From a checkpoint of a small mixture-of-experts model trained on Wikipedia.
Experts: 8 experts in each of 14 layers, 480 GeGLU neurons an expert, 1 pick a token, a sigmoid router.
Training: a variant of Adam for the experts, 646M tokens, 9853 steps.
Below are experts of layer 5 (counted from 0) of a mixture-of-experts language model. Rows are named router (the router's row for the expert), gate (a neuron's input weights, with its number), up (a neuron's input weights, with its number), down (a neuron's output weights, with its number) and show model dimensions 0-191. Each number is 500 + 50 x the weight over its row's rms, rounded and kept within 0 to 999. Numbers have three digits each.
Before each expert's rows: "mostly gets" lists some tokens that are sent to it at least half of the time. This comes from a sample of Wikipedia text that the model never trained on.

# expert 6
mostly gets: " they", " he", " They", " she", "He", "ss"
router:612465551484458491404518532439529471487597509602536579523421516397411498480535520540547544581530536534457503579527506547553495614520559495451490435479585528563517434467535496566530576495572554558485547502476537536537604509563450548490516516480460509487599565542427453496526429524504474466506494431527537537530529571470480521487512523628517458505454467479572517446487484451511560543475549526561527561475556542401477499448585422582592531489585477441600512530490512564427493462522502539538533481589500518560559479537509468466508474544431646481454529505552425490441513580421472540
gate0:595394492511540497493480489547458480544631496518404411541529588496498425538436480517549510535473461519510524482496441589456514503531469524477522436605517429441502462418533428531553553476456515369560409519585564433499584544449501470446461503504462469485544515408447473519469493520519423475504454501501455445602394572449540593525447555541480523502567532566531537480536428604399564519456486376516533590517449469513496468529445468518524494523572587527477417605479556538472511502514484466482586516504401547497594470495492539519555508465511517484584451529434495510517497530446462489
up0:402495499546526446496481518512547467384496559509495489432434506510508499496498538555524443551484488502460528574496456525471539507507506474603559519471395537538418507477476494492439530498501462552542448553472530506504341409472474449488495448555569529541433434585528550602524470549544577551577390539540608471396425562620424473482449502572529495436561588463415567498438499512498452580485494523527521440552555527389507501457497523514422460456502554489498530448462425497470485476537512522515482542503574508361544490521566548450538393482501508488497568538567478537469529545493538602
down0:446510496440423503501518538493579565565567606514564474463444505627441483416416529561553494492459596516449450503510484479475548514471434516522483473464486449564430503558517545509431501468392513475440525506468386437573584545577426538397535462480488530411497451457572568513470497447528465546489505517447466591531532562597487479501549445470447470549458423484504545486514456489584572471484471528539559494505466531454516515565499553479508515528494509515391491557483539567559511512527388631550490514473451524507506482507311527570463577494416529451561458467565521458501444494528507513

# expert 5
mostly gets: "′", " ==", "°", "″", " Location", " Coordinates"
router:471487533462495513491516513508481471491644558586540478538516566544494476503551483497571571581469559459462489493535499492406568515465550497633425425446489520500556380505594505514509512523482586496535457573484535647534575440476562552427478545458461455545529562480403452503474555514620447401599499466539512591517577480549534501570554491512540538588553495541395492508479464530395522539412501496451560503488517592525504506507579451566574477572422500465499550491489534482486510556498535556567499488555467519588425504574476498469501495490476507613435487459527444460449527500485515528
gate0:605517518520496444447449468518528470517479459440462448503496574394413521487437548481415420524508447558499537532440467541515393559503503541449505423529492603559467525356500502542594417429565494472423521547549518440461469518529409392551460457491505467490465555488436470517532522567522436532453567482448493452507430596502405471436478444463543402526556497559463606523602498522450570519507495425559486462523533503481517513409447530439527573482563509485448462503507585510474529491458452362521473489465450568466498447519549526511564521538513512510581507483541466548466521600425480455
up0:404439636516509538457564535539458456468528476547545543495509501470453515481422484487493522479504524496510505441523470601533591559458532527537464472506507473370445501498480391408466456529491483572513559578527651560524443454519495392384564539476508523570466542456475562519411440489491476429585493553543530397524548549549474505495514490493484527480534551465479595530506538463446542469508504533529474532527570410515474532514485519544584464427587541482561431434497467489477441509560565427505514472470488527539506357490449528461526628525571403472434483525466610504468525533461461493
down0:472599565487487509477511538521516455524595521467510409484558410529520553406495456410471524507500513497491515427430565536572502616501534474578483400390484565510532534548477498467475453472509459563606556554478637530561478435440470458462452573511459504565552465502440536488465472466482429483504502547506444578483427533544532480517458499471456467495468433466535493521518461562440537401459469556476481487519446440577480503519595544419553548413491504517535407525496525601496442539472503474407499532456514477557599524576413473498546505534379449515540447513506477477578541641485511568

# expert 7
mostly gets: "olution", "ropical", " MPC", "estyle", "atory", "urb"
router:514415510489537453495500587532546584515600498598522513479489526474486494601555509489511560566593505537437505499592447512545495500471573481498524475526549517566499379479604578501573584511566677603562470507495465551566593563493498458464486604502501552553540558515404536451496502463482486489628466453545546529463454536550428527522492489504507585536503523566502556490442553443476507549456506511500564543522495604443506443463536536567525517528525442475538595476501544489448507568497534500487457527495547531549544441533507586443535457445414474428520429448510470547521517451535443620
gate0:634490515493482423376531481473456563529517625589466491548532519447499527584497495545392553424458478477493480537502526540594514458559504510485499482516545608472495489410533422586467412428531420511419582503485572426522564570478490532480545480401462506458572557510525508416393504529531452493489446508433518440453492496475518527589489529473489452537544473579551577447531505530474525592399446482415530526435511514535460476473535481480506546474605515460547519425509494540530529445407466495540605499574555550456525467561549452557508429522517532552428502514441513483429466474485417508
up0:435622600409508554560504368498551469443453556509553494550436520532490486455545435568414443551534455490493477502468565529361559540494532416468531483493558457497482461446563466387482536434480410582418444491540514516483435446543512505468493499505556495533420494472593498579571495497511504577554537500558485465518530393642396531532565433540474533509490504430505512420539536535412438464454550537517473438574498472561514444494471517564455530529565603411578502444450549533469455506549468533526520537494474480526472561494502477467492433497544500488516499490556490519470596555459557549
down0:399492446463510487564441517447556480536614530426505488417495458467437513504549509502557482468493558567490507513475435481553491438535527503599479452508439447468478479588491541520426486475517547643567588541604511507538476500499484498507506541560475503587516517530471529503361501524512519503496514554483554562497416483421500511507502562473562523456450521454532575487441410528457466494416442466506603541563462431520474462527599397536509586466552481429411473584579505378436513409579463485387518451498488616564569502482569470535434481522528461487498482494448486483556446518490517437

# expert 1
mostly gets: " first", " final", " same", "$", " version", " last"
router:546472516471431554434605451491506503553629508614582566517512554435485515548512532558513496518561496505492488444520574537518495565447559501523483413469489460557477432444563512537575553474535524560461452445505537615620536504606487503446494576534447521541550536615431555526479465516605442492588507425523544589457484513459541507489519501519542534511521570450445500499480430449485554572408504462511545484536394577447495468470543513514620461568532486497467534485518536519451505512529528564536535554508492517548595445547506534438507504485452571513426516434515397562478479625412489531
gate2:537507628493494496492449565497569455515496548559538435545503520597466536509512479517507514493552518503431467563532459501425505521525509527426557488409458513556424454536586580448492487572588466549502508481524486498516521566446449580543494408517517627557495585442492515622512494474548536512412497415565456531531548480498563470519510585501593480521485503570564541541542461548426582546487510527412543484549453473507547463500506405498465462554453564519519549372501480561519476588554429421451403472518517530504498464546571597457539394504458528530461508553527524481486435401592449574
up2:403485479452538523597478508537457485522525469542561541498528509528475445533548543536433491496555500492528476417521498539355555402545472553551471599435396516464420497363537530493462519551505524488445377469519476480498455503435433540560562508486592496489455491516487484468398562558530463424563453591529553478473405475540491466428465482518498458502555574488559486579425496559496516519506497452452640596546469476478522492486522565543551531525430439564581561487502517465442519508437552558493577447540401531522548436571526530465408507482482523505529568431537474467491476584444580477
down2:480466480525509536580597433504572503496424571484615564542502552457516539472470445579502538544456532510444536449475514478479495474534505544470405585528569512459474496498568485478550553464385619475450486480535477596430498450429504533504516565490370496538553496464526476524464495574570576465544470507513469596554494530406492465474417630542543476484536491502527416482481548490399503515397540426469532473542495517532487495496484609443552457468440445602555481503505532596442391480428506486491531576496437448566440487539436496444481392504558564503523470534453455483420455446494493511